Experts of a small language model.
Size: width 448, vocabulary 38403.
Experts: 2 picks a token, a softmax router.
Training: a variant of Adam for the experts, 339M tokens, 10337 steps.
Below are experts of layer 4 (counted from 0) of a mixture-of-experts language model. Rows are named router (the router's row for the expert), gate (a neuron's input weights, with its number), up (a neuron's input weights, with its number), down (a neuron's output weights, with its number) and show model dimensions 224-335. Each number is 128 + 24 x the weight over its row's rms, rounded and kept within 0 to 255. Numbers have three digits each.
Before each expert's rows: a language model's description of what the expert responds to; "comes before" lists some tokens at least twice as common just after its tokens as in all text. This comes from a sample of Wikipedia text that the model never trained on. Tokens count by the router's weight.

# expert 1
Participles and relation words. Past participles and linking words introducing a complement in prose and tables, such as used, called, named, known, including, by, in.
comes before: " the", ":", " a", " by", " to", " as"
router:149154123126132167151153190192084176132120109101124126116122101120137109126170142135124142128137097119093149145157093180138127124152093127148126095130153106076125144146112123099135143146116121158120102169078137163124121119091145162158137135153151135128091149119103119142145153144128132124104113151104125177092104140148101150137088153145
gate2:150152106167148097171135104112130147136142112126132138069148107130168084104128118178142158110105081118127159119141142129148155111117102107129137124143159122172123117128103180098118136154119104157146092149119117121142163123166117179121129171122196111133118113111159126115099133127145091176116113087098085149163151113124147094121163094123
up2:123140140108181114143095148108106141117102134114126125125114172163093120155161141164140152093118128136106174123146119135107100090192157143079083110102150173142145139154117162125125131140120135109110131138144066139129149088076090159153082131096134097120156105096140067128162165122119124142114104113128117123157127119138145145112122103199
down2:139159101048113118123117114110185176122128095158134135104171102154173110116153129141140118132124130116100128152122156128150137136150121133098107134151130111150094140149099132109149114141091082151137117141141127107136105126121130108126128152157183096143158110116185164124111137153155145147152108128162166120131107141153118111169153157119
gate3:164147097108094101129133149140158161117181163114156104097123143107147159104149107146095138149109111121095122152143135086138151126106138099102201099131135123131177108152114090142133139098148149140159113169077152140102085134097163152140137104122154132110129102181108135117124109139163124157135123156081086145121103110124149150113142134087
up3:158179124110170151084163111136106084141108111090111154144127128119164155151101163123148097165136164068152144172118097128153110122159128146123116135099147135143155155088117133104085085105138094128123194155112145125109071106171104124110090137095129125132105123119140119142150106160100135092136165139114123099113105092121147136135119111123
down3:107081095115094147124152142146128133131151119142099130119127122127145159102113115109138164111116125212117124141136163142099143129116167156128144115131071168142122158075118164111086118157163162154126146116093126155120122116121167124118115100071151120089084113125192153141145143129090138148138149157110127165115128121106105147135181128059
gate4:137083166157143141127127139120113152095175149121096141151089138144136102137132131113195097136140144116123158178120098101092126102076107091179124158112137124093113110134127147083138101167126143116106111142186156120095150116145116126140169149116128112113104166121097121101098106112134128109147136075178130152140115120166116124153131142180
up4:116131099139159146103106159064113120099146175116095143150133167139141100118116123119142082135146161173160142100163129094139109110123142123154173097126150143106120160129123100122121134182113096107122123112134098105095142152128111168157127114137133091145141101117112123129141118104112126166167123129166160123167102112109127129176121149144
down4:132119168140118147145117143155100109133126088091139126141122132164128139118168118135111142113110130156132109125136120112145091067135112119123113150123153086149118109092122169117162151128163128157120085135187154120094076161087146140139138157067137107140158121145157116125129116145111135144141134146134102157168099128102164120156114110124
gate5:106130148140145135140103093146083145134160141123090150133151125152107144133154103109146152154171162140127149152127159149136117161152134122108124134105150112133095173134159122116139121111160109144108136165150131089132161177128118111120153129119123099133142171110179129093152098137125087127146112114123153123138112134118144155147107123115
up5:146168155077155110162100128149099172174096102106104144097130174150099121138101119092139119157193179125148118122158083134140091097113110095112107104114137159116126133122113175155132133118173163117115119142140117125137112111123099122147140130140188136118162134096172141102170099131171128152150157119102147165151102134142155137114160157139
down5:090098151109109122165152168114131120069145156129119136176163110190128126136112088111106164059107094115115151100134157112152148110117132111147140142094120088122114141136134142123158115163134127117131143108134088106112160170157159133131135099109103133165111142138173102156118119100118125119128139139115156136145158131103151160107154140136
gate6:133118130138131092142184100096159103120091095084120130099165106119129107094119115139108140129127088119147095137128141132109150122126117121140119142086152100118150125172126145125123112114165125125132091109125143114150135117124098135136133153133176124116102158071171132183112117195118146178108140088151113110142125113157136109135130113118
up6:133150092113179127108157159122131107150112116101155106114118141100105171129082090138132183146129134100086119135122135140115164149120118141104151091109120131138155120143148137155148081133141153105128131142111119139146070159083144083171129136117178160142132134121116110099142153132137104192087129128129143132130147097168122166124132175128
down6:128122131113150121138133123118095068111092082130122189126124116087126160100128121151170122160116128131138136111147128159142134119128114133143126137097121174114162161110141164152154116088104088133143103101082119097079153113162090160107121150135117126119146108129106095145114097142141146124132134150103120096079122062123098118163132165157
gate7:129078123105153132114138093156164151150106130115118127132129158083112129126082137154125166132151144129111158108126142185124156142073110114115129148134095104144126089099158089152133164170143153116086157114145136123145140112134098103096160169112152093084153094131187170118153118139149141151124088081148135172091141118103139137136134166140
up7:118100147107127134122168096148144146118105108157126159127122154132122140113139131151103133164130130178137142143081118144160156163157140140100104129126132109157139122127115117156111140127144188118106191163127104090116124059137125103141139116110133154115124112138147121091179135159164147083132118113091143187122137166089083185092103170101
down7:152133112132155145171113156138113127130106159134138094126149116124125166173138096165144115160131113139128091110182140099075129120138100149086108128133081146121077111122154148147101122142155102154164086128166131115155091086144145176151140114092114127124142142118102123158092165097085124148139146132112109090096124129141147119168100121125
gate8:148159106131143156114096161144143114145127106154150084114113126117141118149176103160168164159120135117085156140137177137124112156064109118144157082139139111135112144095107130101153146129126136104169155152144106182095151157134134106157107148158116112120116131129117108103114161152136163143106118123154161161128144121131160136116090143117
up8:125153155121124182146165147122159146147143152120143090138140119159165137127160132084132137174113123111145110137142137135136142175116104137134121106167146118164085169095137107092151130069152125129150115137164149146116139158144114124199144109157139145137114148156139122139094119094105134110124158155128170098140085103198137135135112124126
down8:142114078099127119079117123135113117127149129107146094187121096129138101137124120138114113132111101136086129097102121128115135120137113118139114117143139134121100105154139158116123157143142123143142151130129142125133115147130130121150102128153131149093147138180126122092159126184159163133136098123143120146128120097102127091126135114125
gate9:158170109148166171112133150153121142165132115104094150152119141127104140114153170145126147170108152103113134116172113137114101133116128121085153134110120123081135119155158110110121118115130107092110145124108121105147123133116127144105148162108151151158151171172105100141101093107092126121177115176122121066133150171087116069099151125113
up9:110120092106073129112124126166131135129122102136114140109117169112121103153110123181117138151108176115146152134212129146083128118103122125131141130104114144121095169122090139148173156143103124144095157122113111128132107084108126166157107119149195134136161125118147094147140132168114118105126101130143140139107119117133101139081121097139
down9:138187159114165110151147116124110102138098138186114130160146096110129137112114131092150126096115139109137110116143118079125149114132124104142115096142137124120114146140113154141080140109113088097168115155145139118124151101114172136125118158165135161127163117112126172094120133164119144149169126093062117131122117176149156142113132132165
gate10:141107127170157174124108177141098114144093159168134134109110116117139132144141103130128123146122107132140135116137125136148158125067111138142137106128153098124157103111169147119115122162127120170128096130114145148099113123156126101096124144144142130132164124123100105153066138183138124104092118113108117096104132149176092141149140163146
up10:140129150126128082145112156157111137150148140122129151162159138134122170100108098106161169121103130147134133153159111124137153141126160192124132164129125121142126148116137084109129096129101164125131156158127150138144091136151163111125097102168102174172122150112170180127123111134100085115120140160154136130147116133096105150178105128153
down10:147105069104133154155115083143121122127125123137130117105103157140172112148129180115108136095146138120118112138097113118094115157166128152083140151183162170147096090109133104138114147136109160143121123101122116139136099164129132111126131147143150145148101129130148117109129139109153142155155089173127127146120165112123130115124119094123
gate11:116106095108153121133109143117122118149133135161139118162106163106138098107100119137173117144153127133144175124132090111156172135116150123149103146093100157112094111094147121118119125188101108139162136132128112112172138102153134117152120115139142154109120111135139098102144115130164143101151137114137131148125114103114128125103162171152
up11:104129139153127118127164106183168129080155134169127134138170153095116098107140136180109117152098071119147108117120134156126118089166157116140115146140106120136109133123170123130122105099116103161117110122135088131109115141172139122104155082084088153159102109107106088123083108120100142081107107162134095152142132095140149176165154161139
down11:151160141108146111114145146129180137109149144144144118134129133134097129123149094138077104083151104085091089127109139140122146153122159139106198100118117151146128140105110119115142114165127128119123110094150127152145144122136132128144074111150113130145139167088150146130119107116123162168133166127130095176113132122123111131141098096115
gate12:115120121176104107157142113155164143168187112105128072109108168146161106153121137144135091141126118111112150133137112087164093137163150096123147112099150123084117133118134115107125126116138120148115109129119122108140092111112132165115106134140140132154117133082129101150169128122097144143120122121127098126095138106110156121121096136116
up12:151137104115157150123125149108084133134091146127132155131110135116143093122124135123170136099180117123130161112138089105093146131071103117110125104167165145133153118094097159088152149142113145064124173152126087124132151118134128114121130149149153123154142125116119142132143141093184113102110150127096126177113111142160102107136168139111
down12:131086127140130111170116171127118123180131146126128096149131188100142127142144109136095136127141099149126121132107096125142080149126141121088132174122104150134114208141085129140153144063133142144123145160090092144147085086120143156112083141148115138142190131120120106116149113092126140103138148143138134112104172173113114089100142151121
gate13:131158090126158168101111151129133143171109112099099116139134114142158127159134121123154152156165128125104143153155124166109116114116105124150118106066139145134139127105160136112167131171165156120069131112118100159092114108075098122166141155100165155091162156110142145119150132159121136159150120114084156138151124131099131153092091115115
up13:106136135112149165112119133159123115113127109125099141123130141152134141152109135084178124085094126145108107090143138130136144123134131121123124123164112115114160143088163113163162128147125122135163130096136140140105161138109137086095103114112098153107163133112099134166150123104131087156176120116108123082152124094152148128105109123189
down13:104106151174141146110143157097146120128155111109166098141122150132131153103183138094076146153135146137135130103143119147145133039106087132088109108146137145152137156176145135105129114124121151094144115114109141126144127132128074158135124137124162151126150133114114124147160151148122153136115094147185145125146115118108163097076123139195
gate14:161111148114143132137113155132068122120096091111110153150086134115124118136147102131145100075168107179087132152115123178147153153121116121136131165103098086093132105084095129122153084159112094136114109135130144111120133089161114132122137113176186146142159150087173134158171146126159102127115146116135077143141120149113158098124146159108
up14:138142083142145169120158130105152121109080151141104093146164124116151115150123122118107130129169068144080107099122151168110105107140129159093098140083142125116134127120144123162158131104096156133141078138109111130107112158118120142142154135157126116145097154141143128173105126127091118131144133144151152090101097131132127143161134104086
down14:144135111132164129183122145160126113194145171167108155127117156102112092124130099123134144081130148149112166183121128151141106124117118122119162170120120112147137094153120114159090140142146131153126137151120170117077136109157213112137140125154090132162125163130132122135118164149132112123121128156120184135126083115105149111134131121149

# expert 12
Mid-word pieces, content nouns. Inner pieces of longer words (decap-it-ates, par-ach-uting) and common nouns like water, music, vocals, guitar, votes.
comes before: ",", " in", " of", ".", " and", " for"
router:136132094166142157150146126125140146166170108153135089094133088123147143098136142119157164169126108117130155118125125144111135091151084136161108122135139107120150174096076141107125109140105083154158111138129109133140088143121161129156122116159137070098095117138156132122128125125092130138108147154123118165096110139160101179146127148149
gate2:141153067133144119146116110150172101125140126106108083096123092136129082117123105170151162104148087118113130129137127149125156128072115096113125147160164087165146113129125160113092115156098091128172125129130119111124146133164148154126159131134183119152129097094138152149113125100149143142099108117102090126118119151138152104141164148119
up2:086120117110147106141126130116138166141142108135123126142117172176093176142152155162112163097128113116105143161130124128119095107204161137091109123096120168175120155103118122137154148114194132096107139153138059143136169109092076130133082166108153133110158110107156087097146139119103072129139067139131158123169123143089143134120119121192
down2:144157130091110084133114132089165104138157089149112124144169059150172111106131148111125137134114126123109124151118145102133106115134135086116101147143170101164146162107097130151120093107097106159116114126119096127155119126111143138140125129142136129160164094147145161146093129137131115140121148133145127103116086169144150135181137153123
gate3:126166115096132119109134159126119165108191162098106111148110142107138150152119125091105154150114134129092137121124161139143157114096139117089189121148135111132170101133104094126175119091131162165090142145094166138106119100144170129143119081116149127125098142149143128115157107084109100178130169148101097132112113137113127121136154071116
up3:151188105087194135107146131121122119158105131117136107142091118074153139120112174118164097186134152104143142152160091082161116144151095158130131092110130166129142161121119111123049094108155137094133134117114146101089077137119106110113112150135113129112113099126133126114124095139132178109154151167104136103101122099123120108110137116130
down3:119081099098096102166146122099119117167083105144116103140126115126128120092083146107133143119111095137107141136111118166109123105133172147173130128137111142152129152130098095064074121141149095149137146140119156101110120138114160112099127115155158107109123144085157121148170089124119169147114119147118126161127138150118098200134110116104
gate4:144076141127145169106110139102086140107139130118129128129117106176150136111129124142149101104131113094142110131138161107106150115113082093171144152114144134097110099094099126112151089156170134102155142170113186078126162141121108109140154160119106113114119139160146116119128095107120111111186150112125130176127100129186129132130107102180
up4:125121152141196141084109146122143110115158164126094122156128189140168111107093101107115105105150123119169128110134149104094128108141112124165148120108112130099105137120145085109088100136125115091153110153108118121121137139136115153117131146124119053103101130121121128092120134113137103136131156151151165129152112108106107119184155130142
down4:134127138194146191152099158161138106123152121096106128160095112169154136094131149117105115143096135141107166136143134075145169109102154139132123102169154054167136096093141178134135161118115168160148090159201122132131119118126112126169165117145142135109120107103110142161141113096105151173134105119127111155130162110142162115105135126150
gate5:114139153126118130136119118147107161108136124101090144139153187132143095100150137148124186146111190126117144112137148088101123167135124121113098139166137137112103127144110160113146104138137130168106132146149107103151130136128148119127169157086144112180101162152184119101129116113094101131140098117132151127159102134126146142177104143070
up5:134167129114171134152111147101128149165154091078151113093131153141084113127093132092144144152137142161149134150130135135114069115132146122153100143077118150108115141093103122156129131106156158121099111133125104118141093099098133134136111119170181112090187127100172142100102137154150134152154110135102157137136117154143156115122156114108
down5:122142126140116077123155111151153093138126146100095148131143131131125145117130089118122138087113085105154100106148146175112121134103152121143140138119128108165113092104110138151185130132102096154129149108134105146104143147172131128134119152123132106195118085121143111133129137126113121102148117144114120146105156149106136143129132154143
gate6:139142179150122138163141103092151143114121135097134151147135117133145089126122115115115133157137141124188086159092163163084123122113109135134134126119177115132174156130100130098143106086138164126155113134126118091131103090156125140119137126158154108085088104098161143205151160106110152165131139104141095140134091151144146150149170147123
up6:157126081142144127138118155143149103137133106136166063103108150114143111133125101120104191151147139131096145140104136141102154157093069149123156104114129155111120127127130142154145113113117117113126133182119103117115055104100161125137098112151213149100146110114094148079106129127102101108125143148158112115147144128166117142124139127099
down6:146144148140140116113153153111110102174135111141105155122105154093122149121119133153163141142136167135133128110155116134137117153164082122155157133147156144111115099129123174164132125116111124128154110111119096114097120072144113139077087080143109123152154071154088156119106106122158097151149122136119126107138106100135116063108123123148
gate7:098070095128154161135099118125140137138122111151140115143104160118173122086095137133142128117127116132114150117138140156114134114054125114146170164150126111139124116088113163186156140149122170124123167135138107138140117138111135104108141141153128114083162098133206165156102112119114120149138096111137106134132133125123100139134131134090
up7:122128127106144114083118124125136161096130111129133166116120144115155135104154165104131112142141111176131135144125093111143125179132129148121116155135139119130099116159095112104127134143127145079101160133129117092143105077100135111148157157156156178102145108115137088103177147121163131123136128146093142156152156160124075153126114161139
down7:144147101124154163138156142153147104135130145129133113149113161117121147144124119117149079138119107138120085109132132089116115101205075123096080116066104133117094112154128132171123108129151117130117095082120119100117090140126120153135137109124110141126161110105067108140130151094109113135111172123134139106144112122144161112144141141167
gate8:115164114144109128127126161122157137115112132147148127097132133135125146145132088109142132153115135118079161138123150135120102154082097109134154103101134111108083170094136132113117137129145132149127174177156100172088166154163110119148094118130126111125125137110130101099118155158111177109107110104153153112128143126151163134118078143142
up8:145148116128136135109124187093162153119117138095150094135142111110174105146176114086157105195157124105162127111172135122134115126119096096140106103138160131187084126056122177067132111064137128105127126144148130167112130124146120149174140105172127124147108184121157150132109160123090191134122177129125153108130091111159091111120145130112
down8:166148136092148126107101129119159108089106129155131108118113126088156124132146115083124126160117099110054103122113103148105117145144110149145117125156127141128116135170113144108106144075155103149116124127133162113108133135154118142125095093138136154109110155131155130077117114193168122127110131138139115140154131114108126110132095103134
gate9:150149078166156124103118110144135126154140155092126132179112146102100149126157158112115114144072159116137142113160115145133124175120130127137113142116129122087126121171158142096105091090129151101110156122114111142165102141135131138105119179089143156152140167104128105131143121134104157134161107163099125110112138140086142091086136105111
up9:120099106103087140121110144143121125146122132133120110117114170069119124144149141180088151138115187118152144135181091140065138132085113144147130143114152130116115150135062102166152142118101111126088143136116081145158156127101133158157118153131193141129139120089156101125117120124092122111105117141145122157102119153157130130108132105125
down9:164172150116149127128130145131109111172127119145112164159178122133097131126116128113128126130121128118114106146139112069148142131144123105134141125094106131128099140113125116130120124099113135114184128143142096144136147135136136137116128167132158178117139134088108156074094141103138127138168125118081118092130081184147145149122143111195
gate10:144143126162121175132125136146099140124101126122161143130116112103146130122129077138139140166119123125118140105135113127126146115098093120127146109109176103108124125091168173086093129188133128155154101163109130143067108141154138101081149146166124136106131129136125135143113126180137135148109125115098132105168088132143078137184130106159
up10:144096142142127121121125128107129137173124175090096165175142084113122183067109096101147127103095125156124151126140110099129135156152153155142132128117126090143091136073138132104160114137167171129152143087164136091156091169135133125121105077148109146124136129101155184138157127136096095168118144160155101145161138101086070169139129113151
down10:115133079078109130158129121136139090127147096122123151076171152126141127131067149097154143062144095113111115184163080126115085121119129181088151109164139122128108103126144096080162102148167123159128100077109130131122123148105150129147138171127131113155123157137196126136191125081132128181171092170158124145096134113134163148138103093104
gate11:081119132091111127105132138106108151146139117124163099127115115103132115116126143116138144146165131104123165112147107117097161090129113133165135099120106131113140117095166151135138110166123092119159116124126099154127099127129126121148145111138096151084099123148110122109147109131169117117128166108127126155148132143136098154119091165120
up11:087166156092153132160182100145130134128160128155132134127143136128135133078104137108148096161147052102112078133128115135113158137176156142148101153130087126100123143085173146125151123107142113121096104107132131107063105122170149163127118097111075140127092124105125094088113090151119116104124115131131093140153133169126138190115158161125
down11:158161155122133107130119111154157151061167182132145126133141112144107143116131110095092108123168144092110061140109105147158189144105147136095183142090140137119147167124119072145137125139114148124109124096117109152148170124124121087154100137118126140137141119098099155120117119131129133139144120134118123154122146105111133112114134112144
gate12:107133094190083100137138100165154149138176105129108100094097120157179098135142125122107106134121098128147148130147113117189088127116148106134169119106157122110110154083110137105132133097158137142122148153149142159133084125099141157136111179130150174167138078116132121099127152125113152149109131145117107106111115068119168123117091127129
up12:130117143140175128133103134100102156138120161062158123135118157123132112151114121115183153102142123102137133107138083113096160132118104110137112106156116129135144132130165119123136139147089127085144116141065096103114152094120132141139136102131125120163132138136111133117146114115128120121144132148113130174119139126190109090155171113132
down12:122109154142089112208130148149132133122148112128138104129116177145112069174161172162087149137142130109112134096131121118107105132119128095101155156112140116106145160117109101108127123107108130112100153134113164179149112131141113131144143137121132134123146092090139079124141152142108130085152155110116098139099115147144115127124139180119
gate13:138145119151151158111127133125112188142136102115107091129119120124139101170152157103176202157158126123119158117154128166104127146111120145109112113076123143118129097086148150098184141140169128123074101122087147147104164136088110098145129126151142111075140142131149118118086125142136144150133125111077159157138103159156133149089096109119
up13:107109111159141173131131108122125131124137107121112133104122137128152126148099173137168129095109143159093115074139139118129113134138096150095106123135083113162133117097147135113169117140077122144132140089143150169148172102136145082098125130111092124117159127156148120170120112118128150114153131145137123107177107121126188171099146100171
down13:141128151145109106103111117096159090128175126132093113184116127116137107122137107167092103131114138158161109081178078138073110080114099147099099110138109153158113138147109107136114143130082132096168125076142114126146177123139102163103131124127123108137123122128104091171119106124124165168131129168144134151175171091107127119089173122190
gate14:123107106122144123138117098141126118086123142125125128126094117130139113139139105153123137055149118140069111144099117142165135168118132144157125093131099152072125120156093119113123078165112138136123110133104133115120113115156147110158126123164168164153145150118192130141170127119172145103076131126144106120127139090157150103108149152160
up14:102113118096182133133139143085168122116100120145065137100143103132156103127107133161100135110091112126109109136131166169108138144135132123100079139119128151108156115102092147129171145160106117126098086114140130130092108179136172150138161114157134140120110153139155129143121119128053110101102159161132110129125117108147128133107142119118
down14:138112110152124118136118094177117116136082166097147092111113165134122128135119098159093119092113078181152175143140163176135094128106141147148152132125091136118145117140106183169076092134122133138117134126154133110152170101144188155126168101128147136135084153115117129127140168156111137121112119125125130116101125121121133135134133146111

# expert 8
Numbers, dates, durations. Digit pieces in years, dates and page ranges, e.g. 19, 24, 09, plus time words like century, year, minutes, week.
comes before: ",", ".", "–", "th", ")\n", "%"
router:152133083134148149141160153140149116115138097139122107123135102080162136113118134122112161171116107119130127138145097149087148094125114104160141141114153100102132164103114130085106098138085102108130144114125105157107124110116165143149114109157142088137106107106146130128123156156125147139107141143105103119114111123152126131158142141099
gate2:139159100151114099174112123146114135116116089109119111135156105145135058127132100152153145135156091110120154145115150155123174111077094128120106108142185067157143111118157157116098129162137058123149110141108119118136151112142127133096143138099164114147117088104155109138113114095108118159081136129113106123134163137137139103098158133138
up2:116145110124149127130137134107151140138109168111106145163108149160098157138136145175116122087141120161090136126146135155096098088183186153085109142110123163189127133121141156124163171150163140121104137151152066141124175136113085153139116127094168147125185121119130096120147135138116110099095083153139126129133137129080124151106147150129
down2:139132108080108099133099123103154154135132136145113120113168084117159121108123128115120169127125073166122120158129173096143146144115090096131126115130125080151107154160096118117140109130106094091150141135150145111138148139114160091154131137154123109164163108121155144141108141126127096146151129122153142097138126135177124131172131125115
gate3:146148127070128155112167171162111154125206165134121125111169127084149139146148131083123173134137124121072122160106134106160162122104137138117196092103146107157135106124131118130169163071127133145157123152101135145106096114115187141168119138132122111128112116120166135118138110138147111120115161130062128153153110113109131141139127122098
up3:138171106127167145093160127144130112120106116112116110123101121120148140176086138134157100145171144121114145115149155124147097138139120154135127100137125102127161146112118125113089080128130141104116167154143152095093104131148085117125067119113117121142143114099144115117147143157114181121117126138108135120079102116095137112111103121091
down3:098120090162128124162172133117122116144107130123125134149081108125160155132099150101125162085147122133146140165131176150095112124122136113144149130136114125146107130100106137127083126139169137176124157103105136098121135123148142114120127141096141122113122097097161137148165123120116161165132151114119129134124104148097107195106123118090
gate4:116095127114129169131113127127107153122137150102109151121134142112112136127113149111161125142120154089107138160110111127109151112083147087166121104116144126098120118129081100110133089157117120123109135131128150108087130161096059125143164159131100113102102149136108105104132142146113150077171125093167144173135114089152122147115074105125
up4:123145094135140147126117127095120118099150128150087132152142124123146137139127118118102111128168173147159153095170147132093119077123111163105139107118137166078101163136170093088134108173111133094113120093118109153101122175125111159130138101118124070137139106142101126101113127126108129147145136129175157146178127086119087120138116113155
down4:110143146191109154142120175131111083148147096151113116152118134164113168081159146136080153113067131138115142170117126140146081098173116087120144166161168106133111138117167169122122165124131144196085107197180118149149101141129114123139136133111123180114149107147147135120142124123130127170139155127090123126134101129129156151138112140143
gate5:123148144137125153144139121139116136140137143109068127117125149162148141082117136165138180111121159124103123152162151108129088139110128150145108146112152103156149141143137149119108108082150126118084134145149122090135115169136120156109148141086150110161096142113194121117142140126075083142138088092155135136134121125157120115152106157102
up5:172145109118174128120082152146107127141110106108100128080123172173114111121110119082172117177157128155130146148130119128126124113126115136107111154131132130094107137111117129170144146098133142081118133133152114132131132126115128124139117171132203114128151118097155106135136112138164134145138131122097120131120120134139162099118150120120
down5:101128122161117091138125118148134094123123204157132151151159120159177126149148128115122137086100071138103156106147151164100138156156152126153140115114114101110147106099145129153138125141105112116160137147197102113130140175154127135164121117133118132189090136151143104114091076103128156118108114149104108132122129122127146125121116165124
gate6:116135162143119093174146120117141116113135109087142127120166122127127116108148110072122139137153149144171071149110123133124183107107115116131154118102176114142166118134117125103120124108138130126117100117127129100138112099141106109143157154155134097096129132125148136166112135166125142155121097084120129139138149122130156115129153148094
up6:152138119110161126178127145141179103150123096127149088093128123121128110149077111101117174142137140126145116124103140142099146145106109153130125098128115119126161135123117130161117100096143142170123113193138121140153079153130175107152097114123186169135159124135109135075120123142120047113123106135165125157150168109151096149128126126114
down6:146101128112124127117107135122073073138123147147085136160117097139114137138132134170115138140131123138103136078180122166131100104137110118132119122135118140131132097159141145143155092103160120158156141132128104108092094089122127126113091126114113152148128080121145111156118067137112138147077121147148146122110123172128094110092108152167
gate7:125085102143134158109128127133149151138114103138134139127144129115166117104104144149120155116142150112112134112103166160112172100092092111165168127103098124158148078104141123180142146131130152136110159115148151115120147114103106089110150120158134107054127089132189174175131123138129183154124100103167154141127128151086108141119133168078
up7:131099137136128132079148122124129143127116120098094151142144114114127150088139109123125128123116064167132146139113090091162161173129131102164092151139131100162128116141088113130104145135115175138097134153163101118140125073136134133127141124128150115111130157136180121097186137162152151105106093138128127187139125164057100196124102141122
down7:138115105100129121170126114092146095130119117114111101142129146076109117123133083141127100134113118102141099122149142109111110115160116132098085108105133096124117118136141137146130101110144077119150113107123137129128124156125166089160127125099075120158136137106082084149120151090121151163142126116101090087082089117176118140124135123126
gate8:142145127113155168138134169107119130118155092124171100140114148108115147129143103139139145181124126131074158130116181112125111129070067116148172099148165102117083139073117150105128155148120132131138172153174119138090117171147098115177124120156102115117127171117095110122093135141117159121129115104165139128116138125146151131124085161116
up8:139140106156113133127156124131169159154136133127122093142132122123180094125169137095169126164158099111121125128157147131134142156103113141151132083140140129169082161096123123083154113074163126134144147160144131160090138138129129116192155093121135129156118139157140122148089107096047161121139182137120138097128103124192087140111109109124
down8:129117105067125120113076100157125129136123135121161083141118127114123101146138113105156126198112116133067100105111137136131141126179095149132089114139168154139135128151129132118150172125133123163133146103131118132144112131130135155149123106140116150078117182175139100074121147153152169133115121166147115151171150123100133129115126089126
gate9:132126111159157149099148134133141138162125122093103110129099130123149106167138151121115130122108144099100112087161118122114108159126112136123132152113116162104147148139133114103122105128127102114080074154111124131128096144100123170121130160101155144147162169119109098139138091133118164164170107183122099103117174141102140100089145094122
up9:088101110109093123141116100157115136154130117148140074114108154097134137125122150200093168124110136110087134116171079138070121165131126139155146138118122134162117156134083148158169163110093135166100157118084103122137126131125129173159129162117194110116098096133136114132110106139109128126108123146091146178111133138159115132055120106104
down9:127155112149132093146127117121107133148107143156126144186166065095134094163115118125145141155104147123119127122167125082137120120127128134138155132098121109115128155107131105156090128103123106105148119109141100117152160133122167126154105135153135164149167117105125154050113130143127121076172137125105107113128103161110142111098159115140
gate10:122158113165147177107120139145136128127103099117126101136107116112121130155110122148151150141109135112142164117143096159157151128091108129171175109123159051113139095138148202137128113129128118157143130118134164162069105128175180156090131149149134156107134128144143137153069110157130116124088123113106153094132107136181103131149149148139
up10:154108143096154136133133143132132124157109130136104176128132096170126190078089114118168130089111136167099129155117146097136144165122174143139170156125101109151104156108132087113134109132143166106134172084135150095142106149132121141133083092164103139130141123111143200136113091148121115116112114149157131154151114110116127184144131116109
down10:141119074101126125104170086089126105123167162166152161084160144137150136119125143114135142068137141104119095148116121137121091142149107137117146110171158142134093107160145142155125126125103121136168094068111136108170140158111139099110162182098134119157107102134147141094145153119152169129133126094157122150119140129147127150130121098128
gate11:088118114122101113128146139087130144127150137152152129122088141070136106143111149122138150156176143100119178105134100131097138163133115133141093137108136113157102083115158141131120101179117097112122079139127124118155160114135127107140135090112112139103110109143143147112140070098165136118129162101101119136160141112140118111112103147119
up11:091167135140146118154172095140129143120171159170134147111132106132134129084104128140140113179141073158121111112160112149110122149156178127115103136121115090126112138123156146121102100108131091159136099116137120130082123100128162137151129080093080127117151142116132126118081088134127104101134131138085106114166126124124162178128166185124
down11:137150127126130140128130150128161139095137161120142141087111096127120099113139099132114134124147144102145097150120129146166139128153171134086199111133147140146085146114133101115143141192114109104116140081162093133181205100134120129138096153138133109141140130103154145135143120147155114124149165150139122124120128108098106148125135111113
gate12:132140101160096109131134115177155155138173121123130067115094147143173099147123110128113122104138095138134168154163128124149117133134149091110150116141182135092120145107103127114133113093117114174143125131142124150101119116119145122161108162150124148156110102095121116106151151129140125148148155126084099118132155112134133118116101118111
up12:163119123138181146147106130093073143159132160075121164136138117089143143124124159108177118126148145083121131097128058152087134092080105119155122098162140152137125139112137127097141158173132156095124156166104118105125132129115142143138105124148133102105139153140142124157158122150152125125142137120145148145138122127164130107129172132156
down12:154110166165093119192127138146102099140127109119136118164125151121121132114150151147130155130141131143086140126083136147146105133084141120097124132122139119111105161160090156134102118094148137124130172117121135143116131114114119184121130131136136133151204128102136086114113120139098144082179124126179122109121140130120097084099122142111
gate13:097123118136134158103136142118162153158134136103122126112138135087160144134111129106177144190128099087110151142118105126127156127113082136153157107124163141110157114101159137118171102164162140096088099143114145130106126137108134095150107160134142156083125122105144134102137092145160156164149146094109175106143121103176159135084089096132
up13:107103086128140170122120133092152148112102100111121114134137161130143160158130124121154096101140117113094105113163106094126151109133148154102094114128134114140122120112128136126158097116118080109140124125100148131097138116163125087117104133134124155138137098136130109154177075114145125148138141119144097087151154104100168154102135116170
down13:089128164171103119146128141132152126139152142128140116162146138162089104104177119140099102143094139153164118119144117120121142056138137146102122133155116155128133171149119122132124135092096156113155152128122153140164113112125135133085127141111146171136169155099124131153130085141133116181094089149176157187143171156128137110072157162185
gate14:114094144125164159146115105164108153114137108114086139156100146143148127135153099135118086070168105158097119165091120154131147158140104093119145116086114126092118112101133132109142101127114109083130146138134113100117129084155127096109109138176152126143146122085134100123152137115157188138093143085122097153156149122149171102133159170152
up14:136130102118150155147129161139146130128123135143075135151163099114176098129134110134127131122120080137073105148122158138109140129134139097110097146074101120114120088086113159123197144132045133121125114110126128112132111125179135144154158135157156125109105114127143151120101117126068140090127129138165150144125148114169147151142118131135
down14:129143116116152153153136127146141150153068177149149134129120109092150117108114096128083108110119133149159207194092141147131132154096102119101134137162116160143155130099140133125078146125137127143100127155124139115126157106152196110146163148123125090103079116106131129157118161163124099158136128121109105107130143134123186149136127156120